python train.py --num_hidden_layers=15 --hidden_size=512 --n_experts=96 --experts_per_token=8 --d_expert=48 --d_shared_expert=128 --hidden_act="cubed_relu" --moe_layers=[1, 2, 3, 4, 5, 6, 7, 8, 9, 10, 11, 12, 13, 14] --router_score="softmax" --normalize_top_k=false --routed_scale=3.46 --balance_loss=0.0193 --balance_bias=false --router_bias=true --init_std_router=0.013 --lr_router=0.000324 --vocab_size=21581 --norm="rmsnorm" --norm_eps=1e-06 --tie_word_embeddings=false --optimizer="adamw" --learning_rate=0.00107 --beta1=0.95 --beta2=0.95 --batch_tokens=131072 --max_seq_len=512 --train_tokens=1230000000 --max_steps=9385 --dataset="wikipedia_en"
Below are experts of layer 3 (counted from 0) of a mixture-of-experts language model. Rows are named router (the router's row for the expert), up (a neuron's input weights, with its number) and show model dimensions 256-383. Each number is 500 + 50 x the weight over its row's rms, rounded and kept within 0 to 999. Numbers have three digits each.
After each expert's rows: a language model's description of what the expert responds to; "comes after" lists some tokens at least twice as common just before its tokens as in all text. This comes from a sample of Wikipedia text that the model never trained on. Tokens count by the router's weight.

# expert 4
router:542403508526469498485426477477460534529559536485471436406569439518442555510491542502534508543528496498497462516480511517520405499468538524507491467518497434485453564528496488437490482499469486432529484526418496516438490534575441403546348495462567560529536509484553427514531452498394513460511553511514427606513406466510397415514545459592451476439566520555554479473479469456523443519566
up0:530510528545508609541457497504493513489566453610528497386446524513460512573556534500503512488569562529467518573497501561498490532468405434500412511491486604445547553429429540526513534546413496503552462486521464480471482496542551422561493432388594577485548465524483465506499387492442582450508521429498448502526490504475407595582532427496499530530455507458440403482475432436509542454476
up1:467534522452512467481532603556584566502539448439500568492572487504503536445520557476443578477568543554485527483551479539574414549592525547498504474493491436359489539485455486505487605474439485426402534533496497448436457541517454431547549442591493587616458435546524595572472474498461443535539516504438543619529487547494537391505449517510635450470519541481501578463452505553541510456507
up2:459551477432553479493520462582585523477479491464459546525515464498516499493468547514531487521485488478522567534352525497563498551511522487456527532531430590387509542458509549524518459478492433496493436467480486429368456475486423483559472476511439484515561433421516541503553508545461506490508530506455603481465519513485565414469462486535529520509464481420503504478506538439465519485536
up3:516477580506537537426503549539383488442481501578499481443605451437543498498548444468524609563499496528517490447515481497504521462438513477494467507502489387481489507452468629469459498522544464450497502477420529571466536377534506441467462571547485512467433451528601551497395482425538441480368598479448376467481493489536504443455465479543537557450580487526458515519510454467508566393419
up4:511589490562413576555475505488472474471496516402536493457473457490456564465459496437539504475435536490441609501476532523491485466503372481476480462458597389506440528530471557554514450406461461411543626514577587549485526482507467499519543431452571549453552537501525425471515473499399455453529456547442505530551564591407460605439714469474478490521555495501497464464503489515573526458508
up5:577475487543471516506529474583534489497539529518487582496552556434478452444465522587557511488570606381550495500545550443578500450507458554636522488493455493470550470480516580496464440528447522508492499442431467481470502563411520430514488499455526563525512448553407418499441524540454437528504523471507550524526480478485510457462551545465496513486421513554584472547554430478536614579563
up6:542487420479411571506505585570492512508525477623547469506540394429436498500426518481568487480439418506507469442582452454571431581452531558499412534570507424435425515531482591580538418435510433514560481435399523527433530548564549460515541393485535479554501474552556588495526411530486424515534426408399464457476591498546523401502549482502501428437483453498457558521552472438482413542506
up7:560467514420496434453587461565415528525485545531491435475557503431567467493567556440509598509516461546536510453424558520492494575512522495543484472471507473488505525481510467559500521437470490375522528515422349417485596450460467601561588509648420496532568483509454525479460472567520529415495489512452451448551492412495600519471550490543459500488487539518470514533415586426474522488506
up8:612515563610445555537462551569476521545365415469523419453575413557486423529483379466557460439614468509506542482504449494468489521480563474415547535553445554472455519448542538510456565580530501485506470516441498602556473375498504494548452622476443512506507459551482420525561463520494465510489494433475449447502551590537519468520454479483513390459599530500553463507541465513446510534554
up9:577520527457468546489477535484565616450524513497475412426564495532447516495397460520451463393504424538446441552438492448535587506504456487514587468554560453409502603493438586511401534434496478536478546470389443483461483419408471439475481616556425492433509473490503504453562478451500484501464547454511506436443504500439459521477475585532452526437505507515602545479425588437415572516525
up10:518400513551476393532506548533521511546520544522489488480530568515499530496510436513577489550492469540432565435494487517476432485500454475558493513468586433531592563483505524537573531487581478577516430527429561478421539514492542517555433488445536521413450522424382499514439541402507465507477519537460495557494434461564445575442536511576511503518513517529500414406460467476485496513534
Leading digit pieces of years and decimals, such as 194 in 1948, 200 in 2002, or coordinate digits; also mid-word name pieces.
comes after: "- ", "(", ", ", "in ", "a ", ": "

# expert 47
router:535494525580568552476498482531480495598557526498551470496528547435477526442548422496497524515495524562530561495586526413468450503512466530527559532545441477527455491531572499450507579456589532514493475569525481491537508558567536425583560564411477583455425490555566529479435454563408449463492519533429509537430591502505492451492470575521594466508498530532456510506588467495508469396439
up0:517479429523515511515414498493580557532474545532437434560442511474476621563486543452524515474491503505393521584517529621473464503497567537409451519438527499450472498464572511493450449523469469478488464474546563464502555468493381579505497559543465558485552433467564445453462452531498470472443481563469465532491545546525540423546384510483539517468621476466547509568521480456475457520485
up1:430454562500522527429514528566550464413496574467520475524430506480554540572516491585608461589618400513499546485560475542484539484474426479507396533480465486529507385404421571433553530498440535434505520513547491460533542393546449558466595425437467503475548491524580520483477520561567515421500525497506566389467567469476572565584544482588487482433486520487414569476404453495485523444487
up2:452488474499537431473534538581527575494479530439583478464596447449452521451478488429575503520538497488533464428475489382501435511476583489594473441539512552526478497577464512556487492477516484445495540552429527457448461452515426451485477448474461487434528424519459541561494556451503473482463513479406459450531549459388458468463447520639494479473482485532567493454458530522377463507540
up3:549529524518488498511507524533561542535509520538472592440545519575483493498448428466408472485430486499450447435536451489503511439554454434593544576537570448513492550577499473497477588429557565602560453473524513573485510483485487464522498540456505463468500541539390511478408573451579572499510489476560478448476531342474521536501553654569527475460458568519516386581433500468510427514435
up4:475487446395491507466491426477506473491531480502450514490488557488555536577492387457483526540510574439438463454407472449436518523615433562492506546502472499448479524507466489519576646558487401416543495564470519556527497496498491573593531509540485552450413492444456498414490491455540423577516556462530460485468425526502609415562524495468508573550482507528407541469537499539510573517463
up5:536537576523523515442587497456343437542486437527507531539509593455490489487447436511556514508506469490506517459555466538515524512451523555412454541459458430487435543507589514376499552311657513599493444524469503455511570494535470476538580545488543515490460543558395499414420513471525467480495461510523496508550478494431624428465580459569511418442433470549480509479441487510437543494419
up6:453387518427469570415498469452494472436462487476522510470611459463554505498572505533550502548493470577553451551475550439524471506487653429475450538546569529577542543503492486438495499499575436436581546571557542461547379516471473484468506518494509552544475501454583501581507460425501565497415467388441571562485533526489432502537473543566532478445410520516603460411545496485416566573405
up7:574446513524573483553534571454540416476581487617484469473435555556465578445446474520565463446488536469449516489507569450505474567475598548473421459432403547476543426507553534477553576407481537482513441385590501416487559544521625517489533490490583506479577526514577496544487541544539420597492444509461443489546459532482449483516631567533514507508524591557517567411509489542473463502450
up8:447447475441466399564484494440391515524621476463521510528514474507558496455489486460449465566572403545560483493485522520508408537529449525467518545411473520511515484476552473466538544468546500482519476499540355529504553611507422566456537569431470586483474546616558537540369413661413548401562535503517482563495374604588500512524571494451484432487504629526531524455475493456530456475457
up9:516529527438533483486529479484479554416538543668481493462517487476451492460507428535480564553602550486505516427556599444449508513457457498455455497552484533492546441507493481546537535501581475481560508517496525458540589389435526544488476440417606505473455535488538502467483507476516516436523537496390519465517525532525642470541539454356509596522448570503401523499547491566555558501435
up10:478458505639430547534535511544471504469451529466514518515505462490545485537496525523488408612460558424474531479545484594406504501541556530496516456518480509537462406529445465490556532607393434423445542462565547540558501590447445523533541610457467534519514484445548474536537403404375481526590553461452526556447455541477543421494472553518499517590412553483433484450529515599574459457504
Capitalized or head nouns after "the" that take an "of" phrase, like End of History, Rise of Skywalker, history of, Battle, Prince.
comes after: "the ", "The ", " ", "— ", "this ", "same "

# expert 39
router:420512485507521500494509530535407445557548543456593442456400493545466570528499469531484473496486453495468497554478451524507489434489519520407419577552577455529506526514517485487582534467430436446476490582501483478463441506526518440527522560476466565394545572497449563461544363561485457460517551456566490545486426553568416448550504598468536508519529524483433432458509522496494481517535
up0:522459420473478501503580495471390447482560536525478403452498541493455550500485519564470560505383598579442483527494477506506403499474519539621392516487429472528573589478431528507502479604561464526462557517500579443470470562512458568521544478501541460514501474476443682443507453486593446465468553522510456502502438496492446564628487419502438471488556406531434460518538404488566548493516
up1:442570444545451467480478439509455365435513428495404488538496505479423432533436593477454544514423519460422555549437562481494494381461509540556483416499447599431447426474558428461490496512479455455454578547461450450501409544480459408567487546513523494492461507500443455470491523527481527460551501467489399443493466384535600477532442530554462528619445450450422416508502511531494499454455
up2:523480415509512438512554518518519463492502496539506448571443472532466493505492499525495433449461509446508557534467526421457604552456537527503463561618504495496492542442434422534562480419435535479380475445520498496467502465533478483554484453519493559412487625512406469475532470561544500562538433555578386465544487459502569533460482565497446634459572497462527534511426541438461550519425
up3:446542600452606499558450529566445517538554478407576436438395507550574409519557462550598452439445401477498590489474437611516519483548509537492478449507503523481605515470452510493518537452507491485464545588481552453490439419485528464441488553540512527508408556493438437531440419475476436499446609501525518507506451526551419497558483578513529538477496563451460450452564449529481548459517
up4:525477435523407419462530340475520570419510486448537483509514485442477537595534496554516594449425478487536588559469568506489555500536480484515471472427446469605475413526486522557448415425416408476456475524587516448454437559465425474433543459630425519572414482498497589498438453461591507465458473466452546527510459504467533581563444464586512470481459420422474562477528442507510501475428
up5:481555535511505446476479513575510621499578483477536461540443485514582593528426449445533549476566472498496482493549485492572452404450525518428490464541558427482473516505501513513554494482431464440565430560431430557460507444578528446526495519502509508488489541488509572555419426566497544406454490443537544529473476514492473492435533608504468507453486515501564504470542498529479496535447
up6:490489552377484605532459433425498520591578567583626479484635544491512497468551497477542477563471515488482467493497525498489503495438480483458480542517466470527498505471556503495513534454487532561558461468498510535386489437556537522392533540504574525504540501525510496471472449519600565440558441485523478416489476518529441527498525540501528531493536515482529577491572520410396519539618
up7:490497519510491557518549453466418484534557542523538468452512520485568525569485504541619507429483501406528480477527402502421520476495484551507441503441539433535568527519475476454602521442611503512550413494431497446386433458473533457534549551419485509586505565577424511414469458344497451528433565564510528471502480505444493488502544467512542400489560492531453408491573418459488513520475
up8:509548454584507434448512513513408508532466464442516461561414459486409528488495468516499571575544468550534530422534504486508515587562342524585569582491447427498450480505508551515548554526554568435447509497504531462566566589438453559589540537460542524459563490583533545451521476567506526486441464388561523524463507478423477485448560553464491461484460474492487579475481503565456512506469
up9:510514466484449589401438508509491482516533479445489488470522430511491541561472449519511439501596485542429540418462554496500432476535483545523515600500428507611407499581489581499531506445440504439535517526558546516504546539416479502486479533463531528455564526531522456511495499600505520523456446494532505456569548568557511514575485458546502457606433460543516488522408534633473545557444
up10:515500500565527531485540567570482600476479476470530443479513437561582485474523438538517482537429462547457487525410499594536529492465535553461467510470470443544465420541554467452424380635500469526431458516463478400490471548445445498479400451497533552518486586472574519570552494463545490463424569475547531534476475494493532525527456543465465507485598523495415510501484521556417564509485
Common nouns for roles, works and events after the or a, such as album, film, member, election, medal, two-story.
comes after: "the ", "a ", "-", "–", "first ", "his "

# expert 21
router:489518500562479558549459521368479488458501545531538496467534551548563484480538438506554348509536530556494534440579560536423550444496553537510488494470483536570564475428495512500433585498557476510545473552512519497483526470489560496560458576470450600448494557502500479555458473554526450503482441499415465511556577487510462491471523528539532552543518448509473446473448479551445537484474
up0:472571484567458600549501513495404516487483469463388507481478506535513445426611423457501525554534584560469449468535489613469519500550437524498436598504567539547531461498522462495513508495460471438513540389576475488575555455493498452494493478523549544476481414475437505513485439462537508529539560468418558457505367472451490472505418582514500526526483483577496598466458431381488523473568
up1:500592495542481445549511420472492502491519433558485572493538498524598524483572567494475582482579548430507511544577442437574490495572495527545476425505475476458480465508546521536566422522531547574585480507430466500545405527518474465522490522470511523599486404495486521441441523506488528529434473460514571667504489530575652492460534533460450477566460576540510471610488471503540485476567
up2:521454597471450494444546521539541533512498482524446482434504480462475593513498492524480541554496486407538547544501558605454453467493501480488506546459554535487541371523407489574523597562505525487545435526473539527490612554504506525662483561461415579477446557494507516462473435420525521545551521431477586587479537490526554501451531484583560454504453508623425513515498465535428566502482
up3:518544495621464477525576482429551490533514462568477397418522530446437504457476530506526474498491530538453473515450527530489452486420632408484602571573507458562523473490439591567474536395501507549540411460443518510508596476495494449473463527496612532437402467529450444482515472442514507424545522537533498539514521400512537609473604501432443509540445426598380488477481491468476538527521
up4:605569527529504611452548431493457472482390536479477454590483522445556575567508531499496468574486518611544474450490480507539560460554548431557432499530498497581486514432496480526522414446481518432515467530578446499490474470497496557560464559502464555456483436504573442554447512463521525620524532400494441490528524524400471553445433610590562518544525550562460502487614454471527512552565
up5:411564564452563469505521540438491600470511530466502445505482488525618448492606574444567482374548482573576572660569445558533376468523566493554512435478509463475434501500494467469497524377558561480553429439530482475503550530543449527483551471520552502487483560516468388429420484528479513433554462476454514557505480502622479534465501528561556523527464518560517483524495527435492552504501
up6:480534483510481504523539549444539524462522560547568455488485431461486457513553501487545469577483503480444458432516492453529557486513506419460445527481450454466509536551515511564492553443536466547482537445512509444411492492472436493472539496495449558482479458597580499393463477426535454463426423528557491518486458442432439437509524526511476548563554548494494514455497523427562510450502
up7:525505625561514524443527549562564433514567513494560536497541428450521376542534554488532489500507549428502525424486518581449592436507513491489413466496543524463478459491517439588497555454530438576507560479471581498470552504491504503491493533466503506429478421578462427556482527435536434526485521435388482395579473542551468527523516460462482578508499443399516408438491475457439558472474
up8:504427467461489527545470549522499502494505507510517568475544457520463569484403484579568399518488447466441514482544514433518460573438518507488480536575566475533479557446480518499379562601633504563501464483523466494502405490519472426425499427417483518551450562471527456468559502500543455563503474612438427475426549571429522474522475470490587419493533525568611517430567443416400411427378
up9:530536507620512544491480487555491473520519489534465482585436527471551492454500550453461457579480493474574496582565592487513477514471524533426636506529575579552484514538486557498503536535449519507410587436456534560537517528535457385478509439439501526477658510510557469498499502512474529484434473460558492489429495579407454582489551497500433538418577547495429585516443499548362483473447
up10:503561696562541510413409551536466509536553496501446547503524533499510477534406443493537513487410478450504563539547427406565589503518498557498496431504483505568476593498521459578556513391488497626495568568539488508523475561451446471516489497471463518514586559410566469580536468552485483469413454460536541520533526457476409523514589570578572532530424528607424505517491433516451518509505
Articles and possessive determiners before a noun, especially after "of" or "with", such as the, his, their, its, each.
comes after: "of ", "the ", "with ", "\n", ". ", "to "

# expert 38
router:461566477493489526413475519502438600443494496451452473457545609463580582466459534529487469454459517486445507533494540490469554508534413606508475443578404522440565469483559502467426473463549531612498460585445504394527480463576452523423551510447413468569500562538492458407426438470536449507490515509413469472487473538495441478450480430562504421463485546514502459504504537466526495492491
up0:493526517472592462438464488535522536441547524437423466437576565604580580474479474507493564522536512501538477557515454529511512572611515592503458441595446504507560514453491495474544412581513486483585498513430405455524453515530564480390423498515422530540426476470420521492427456493457535556503524516427431430586535540519467511413539538485515505458635610555487499511558584513491531506465
up1:414549528606439526470561530428498550456451494571536566504518521422501510515448506547566525442488499551577498517468541466421548486431456494497534580441460508513549456548529511571459486456545485523419503472515489428546600441469536521526463552542529557510504490491427504437512606421472515539373532544468481478515399457454453516447481495524470482474461417481539485494547532477433507492605
up2:411526370433494435473546467504479491464624508536455510572559527502623492500476590485485451518461494480476544465542555531477459446454448487421552450536546452456437479466558543480517496567591590569501505553412549492471497551549471479458510460512406514614504525547469563501425454445560531417569467542468432571421505566534468424503435436485529438410465573544537468470479501498448418526440
up3:491528497449539426516553462446529532537538554500461461453502507544486542438486519415528499434499556457449497458474512474525475454459513545517430541581520552461405562502466515482573505410449455429481385575440513438496478476399454493516433454503494379538468490439498457418542448468460605493415468522450443507448498479441493622433452452457545403581519446443537540544483570497563468525509
up4:472414424590471550579456447490515450471517539520458461433508420446456548512480515540564469429476453561475525474507457509419456432491429512495568531413555431549479516499486467511515412515563577595484433569413519423449547459499457554454454563490461521616534481520466544435470432464542535411420509568486457400488512549406451528546494537497555499413466506506503438595440511465523433538485
up5:529554479417549528519495415471522529449457457565526502473525582451580601523418491534492449442477472467493550357487441526513540523494538518573540505528355453447479563438409481527485512439322564479535513563427521431505547529591479529531532530406522495494541451542518415443486542479514468495531500567508450510553507538444546513536621471501446437522573485583533562474457490460468496531502
up6:465497416533510548485442507494433581442510448570560570475517531408544478470505499456467501501542603584529560496580436408563474598565512585520498460486539537487524564463590433614484441489530514510481449564532466434539486520528543503482514472393457528522428488425487528487450489536525432557453495604531396447427471515550498530465470539522498619459566562599423441590526416545497488475509
up7:430526490435430600602558545555432510576509491409545534516490524447422459458549438511588481533490484508520452448482510399493553522492553504499395506500508510533443553521542459392467466603503457411520515559362393517443548424475486477505496444501432466493558514488502474509508496461522456483556525588474483382485568426575461485518375429534491461524494468540531394489590498645489525527491
up8:497545528500517515473513510501489544394504609386546419568426477510548469497492577519586418513499467473501686459517545517438531547525455518509455460490492498495553479484479535537457488571545479623436522379551608506539479531541461552394536490502521557493421464532434446545505479578536433568412579503610462508513616410538464560539561510665482555463468464591464593480452513488403522508552
up9:465551448469513587467494578386512539509513579471404506387447523461556543470446484367441450453491580548511536480470442550554495516513499491435404492496393456428557397505546441469441427428543451457504506460473519497488476450467533514458511457439587529553375576480446487544459495447507539439614533551470511469499437595468612422421451530560551489493526513409548523512495529430440430442451
up10:442544521567438521460508498651547434560473469483518462483438444389478474462476563555524569489425502441451506495502461414479509503514393445517391467523556433412563477531416502552459527429536471537417544422471427522467484509484552543528509576531543474479440470587553579494446559571518437468493514463463571618540439526418464470579425484537440511428443494509463585475467519459522517467461
Prepositions and sentence-opening words like from in Aside from, of, with, This, He, Despite, plus list-item dashes and newlines.
comes after: ". ", "\n\n", "-", ")", "to ", "In "

# expert 40
router:435401403445491505534566535447439555643441509609518478432544520508465555506525510502534498377507544549424517456557501427534563460501445462489442495425510476488451450492530507499425514468525461619545591523435576518537373564459463500587538548431540500484542488525421469539498485588573536551542577572483444506522502378449548539546499512480443459475485536388469428560482535588529495506501
up0:532516550527567583537452526505450560454593525512569426461484504418496564406490407429491550401388593499492573466524419470519519466511412445535491496515507513413488521460386549473431431475603452487565519538415515500512559497495545389514584503457580379506536461558524484487431437455524526466407507509571509441467530408467462501448523498461508562533485548495507439466628491527510496465442
up1:550511454503491491506461383522484468471390511489568614480559403523502591413427451450571517548552557617504469415575513455459494500483513530464519496453505405515472538560551527594499495448506518445518463464587522457422433530569456421449450444548413534515558502454627453533518473524500431460566567527574510477553487532391470474543550446496489510567446542492371500585518515496414515428506
up2:505403438507519637487416527477545402500455524549503572436493515506493619469609456500588592595482540446475421538553431492593497450409530433559495507416475454542540462466558521565486505548551503563582453489503566461505444483544501524516497402491548533513575572563491573572533417473539492456487474482475531458456502526484513489480473624534477512524477496540529475529533486468541442574343
up3:434454518554491495451454553497437442487570532558486572438506474551448474420498438484615480499414548507501453451507522510547485459538485464535397586488572407545509464466413574539500431494533499568444466445554493448527482444454458515512447541493548553547526471531490604517501470504523525539553537493592554472476500474481520549526474527501481505476479543420558465500423519518555560473545
up4:424515563512473605464484491514557484442430518519520489390427512484459509473396446516510439599549545425411520496516475536470556368437443599540545513535451393483489474444520540517490508503536582452567565488530549476539554549501515512505503531492535512518496465578459541533482509446504537381547486542431469471422553513476455526527536539372431445427474452443519514501590444492477492418506
up5:534495450572453497518457485605574487536490525504460480532468452576603551502607409387530435404558463475445551524488654454447498489577450534521547548466591572481511478534534601494503572571560517464528492538418557540514508449558539493512459452470514527495503449530517561570448357499440399540471542434507586513517524455502600453505506455446440481418529605568523494539531510451481584488539
up6:395415481477531497478525540480358568505472425491461517581470514428451507542486548494462600498509542517411481504566479487572485494502462482571508603407471407515519532478374566506447455552491510543472496532572583487481507559499461602463536584413473422508572448472452468464465581540478538548461450510481552462523521432548444467428503545517467537546499421491542495562499417544538409551531
up7:489427495497483529500526536477417511480542428531408512445646558487491533515534482424509482458559617451381469529570564457451534431498458453521417525428535527458555472439602576367486529418539520525561436481480526476521520507470540559589543485476483503471509434563452535433499484532521440427462528430402464460443527511561573524589533526499471512463557480505443466600502529522536529539548
up8:520474514529449503458564521433512514466478521485458560453470406470573584550546513499427620585462535507466492477551591556461422520508359430520526548486510520462527469484551548553518444575472456497466439468521480534456425476522593492501515495508637502445478559405515596577563449501497538555537492483474521595500468379492530491459427508451502576439580450482494501584662478665490524576479
up9:490487480455567492577491467393412507465386447509488427522445487433519474502434514456421466507579497545442532418543444487547565444479418510568561534535429403470422497479461458459493487446461536496582480477479529469509491561484504480507522568437413504384522470436445448514466562559570592471452424485542406401489520518477554564406563561504462540483498518499426495615466535575524475438510
up10:430511529504431557484525512506494426470529503449456543513488534523485525551562588454523374498427467511468589533527494419502514470429510504402579482426511499482593503463506480522506508485432530514437472464546486482530386458495482543523469493592442432502493479470467427478438425530559502488391508457493440539514530604500432509427532528558437555510518618503506467549490556554480472554554
Function words the, of, in and heading openers such as In, The, Many, typical of census and geography prose.
comes after: "of ", "\n\n", "in ", "=", ". ", "|"

# expert 8
router:430465510543475565403450434478445510510528539505547516463542457508445498517466565494483375429471432477488522543491457454504459543461507523612461532454492488532475533426672482620479483534535426462538575542454565500554505476534460413488495508472429626592506583541526589667448533514447528449536479575403539515467552401428571495483443567540401532431550556489529468528467486554428480518555
up0:444560499526499513500436429565573427476530551542576517543502499505490529475469488491459561456495507509472487447577529459442510473530420463404448511562491570501481571520507506556527529523538461510528532561501464487469517484519447476473513441537565504462548543568556553458528499490475465438483471536467502433547568507461409420557536507469592465606502537388569482411606647486533525542530
up1:471547567581561543464449481473510483384581542588459578414506571533552402484537509442442512435559503469501533532450549471487529545573602561558583448494503582377484548549549490583479570441497486441490530565470394480504552511492556511480570484553549529519479466448438438534473426612565491496462498455483561472510441526471464509534467481525518575594526563561533578480455449409474417482525
up2:512505503613560478523412518493413357463511628413487487597521510574438517524485571434436427524575482529528502490468567525458503492532494534505510516464442531507577559594487496594487463521560468522484471497525421562578512503449490463489435550592438546511511496420556500570569490517582570550372509444609500396614416415430452562484456561569460542549525549587526491477511566427398443487618
up3:509494470449505516411419602508515561487527474398431495494499420552513489555509565496409508466502518368409496531466586546565570549513562497564541570509460476577497501542579453542489504542470515487482508487418428536494535489495422425506533574512497457530467544476498563561376534469399545466582462471476546530452574497494535533508489478541554539466485537550531416488479511526522511490526
up4:577471463522548483532431525394414445499581474426541468509473493529467479528502481585601406455417491460502449435437488612514485494419472445545475557504591521548474549412609449470526454422528461588467554431505522483453526483520457561463478497475498492525446574463504422576510484447432375483566526568527449488491564504555517593548537574477445502600574531545484546513542609534394457513499
up5:368550499631511529428447474479550513411449582435465380486534495538522519584612467509473478455432532520548490519466550459508465469545451489536499465525440526436484525509479490559544518482450495458526521636564624553516541560482388463481432581576539506462467461539560492491644466523509535486562593494478482454520448473482571504469483488484504443475448608458442499496428371515520546555446
up6:539476424486422533563499416561457416526534540576607478533601507540460565396430480458451490401487485475542585414557469501461444500503533463477541473490511419511454461426462553547530493435543402507561432513496520487451476517483446485550495398500419518496502582494497536467526645518472434447389434467449526525564468486416511557483592587525486417547464507465473419554546469454494516450443
up7:464449483476439517480476568591510408510575569539536516534476466396419483356622536411455512498432491488437488507536507491489522413452578506591527480538456464517476436509556573424542517583463481519538527564522569498427522555498487430475533530462566398509535516576542590498523576483452488533550431584462507577596501406430470379537461511546546434488533421475532498553584447503479542531437
up8:432609437520521435479548445543500566609537466540507635408519538392495469496508553606451530474449523527437423446494563475549456481529504506551470474439543499473465497490449426532450485528421448519393384569461569521500520463542502406410540475507553526482418491568479505426503481439533506452474536533484427417523592554476464507531423486523531498448491556449564484463486503480542532506586
up9:545504456539451540489444503527546430555484479434534547462545559588493533443575500498496504530399508534472446433546428537525466525450480552511508556494486463551570621595555547480495424496456613533509417540547481535488588586518457526414450469567545432518537503538507599469383481561503542479581578452500534514465436537547495516512453542501458483468603532507464518546544499449594502595470
up10:555458490657506514570433468561429523465475519541417443556441487457434563495559522449486416531595446510475519617533532481486477495510513551472526509503506535573509488548585581563534440507419475472563567545576517550416532545467438505532458486493468528498456583537494522468572491431398579417507421512390467499508481513440662417497425486484489532504487530462523470553560477452494468513493
Determiners and pronoun modifiers after prepositions, mostly the, plus same, these, such, his, her, and table pipes or brackets.
comes after: "of ", "in ", "with ", ". ", "for ", "as "

# expert 13
router:512485534518451430533597454579459586497484524592518567533538480537498631512428545501536434354475525535508446500528530559499436518408496542525532490521485449575482407495523490470448509439514507557454493605435507438529501452518500528478426420360415493537594480465517452494469573531439519468532511547502471557486542512564528565581525544447385474497551469441518525580474550538431526514568
up0:455486452493496419494474525553426536507432535456495519479509527564475467427417541457505433494541451495535496522484502556470538498368406436509625561525531513494501424526523503420472423577542480488461479518485476440493478460448578605463479439539450422531475479474547581528533564542512540513547448528456486439447410513530535535484558442529485528520554470363501596553539602510526510472524
up1:442568478448512540524572554479523438538394470547589485603477511448529520493542510646453475391550482480472510472523437536569516586468485495450479502462520520490493529517539481462511514483488470572595552477521520515530529511457549525523406583503531527470462473560445514523555485548522591458423583432567419557399478479475534441422558497422371481501316428459388492539472494439521500509544
up2:444428467522447433536461455503531581537544516512490577451514545424435511524527655528572461486522533565421437515490474444488438490524463519525534458459383474509515524496505474634401517493530541492503609495472494481506445516519477417529512442546532527535494495463551508413403512491499464524533449519454436328537567410475477494466446458523519537507438469523566416541519498508536535489547
up3:541493465434499484534490426459498539489524476536451571573601500537491563570456483539480513480478544478482467448535537521577472592470513498456514433508480503501457547516527468439516429471499506415504471501590503563466541586610501476513468602477502514576462500578517489457573549603536540465491583552478447528545436516402464453448582581497495487508543509543496495448467527561541453556485
up4:475537494467513482507509616467518506412457467540504520537468432457474614465573497488448575468448485533504525572583462445421368608496549426578495547449458454503491489449483468519505440479514520497436519517418386472509393636408425535542517483468536493460519499415519495487485511480496405588548535488618524479535506444515538591516456542561496481468572560523579558397428407457451444497466
up5:559520559534541526434488416500458522475543512471472499543485503498536442525512424518481593476466455471435421488550485427528496413456539592452477441587490560522517490482511547432505425538506503453443489530503459467492530448579512403542571501504446497442518587631447447627534547538462507441529485472532580574533508524532513666530436438459496452428461462533534555472549472463489561470401
up6:376427482423481424544583592483464549550466477466405525445544532464446503421403415517534413448471424516505434458499502347481503495477462553528499468536494494529447586495419545487499487504535563532499520526482559488454489527528460495422411573440436470526592520503615451458501473577501435455512419508475487501481612555544544453493550485503546472356557556508499465507471472552409441600483
up7:498589566578449578421494493501499412476468535426379502510535471588487414473487586479528518513531513505486588441407465502466520499521477468448535662487485500549508522440582484420542489508422459506518481535489521509539498482390428585460482475432431521481471444511506549528492570576601554535530497552546465412531508496499516535516505625569453572451463560457528564511440491470507543450597
up8:581481550430493559536529444540467464534476651527512448577476505462529516495499566487571475492603520479587513519548468520496470447565469529474399446552494482387535491475508598460487503534392493541565524488440468544552487478496551537527549447508450511510434449506430561456422512468478465557548451549415484499493567458510568445439489561432494503435456558525471534555437504516480532502447
up9:446552599591550573533578526551506512460563525578491428497411508481503520454510397442489483420466469535546566567454683542451625484463523598578460447509551475423551436525502560544508492437484489382553490498402532518491568472513543450540460421509542419512566463487572456468438528526511550393481498500534536581569568529555512464515526490507499584544511440444530524539481515474552495533496
up10:477544566565428481545530509544508514425425503493443456468507523575480500475489562414567458498494576448446585545476546502520541547620493621470541508520540549392501531453531442474491498443447537407486557599363487487563431501529506542511440514351435532494458440426575567536452557520514520581472542487488524550567586542547570495505520485523442520594545548488440501550480567556483527457513
Articles and status adjectives after of, in, was or has, such as the, a, new, former, previous, plus words after "there is/are" like been, currently, some.
comes after: "of ", "in ", "was ", "to ", "has ", "as "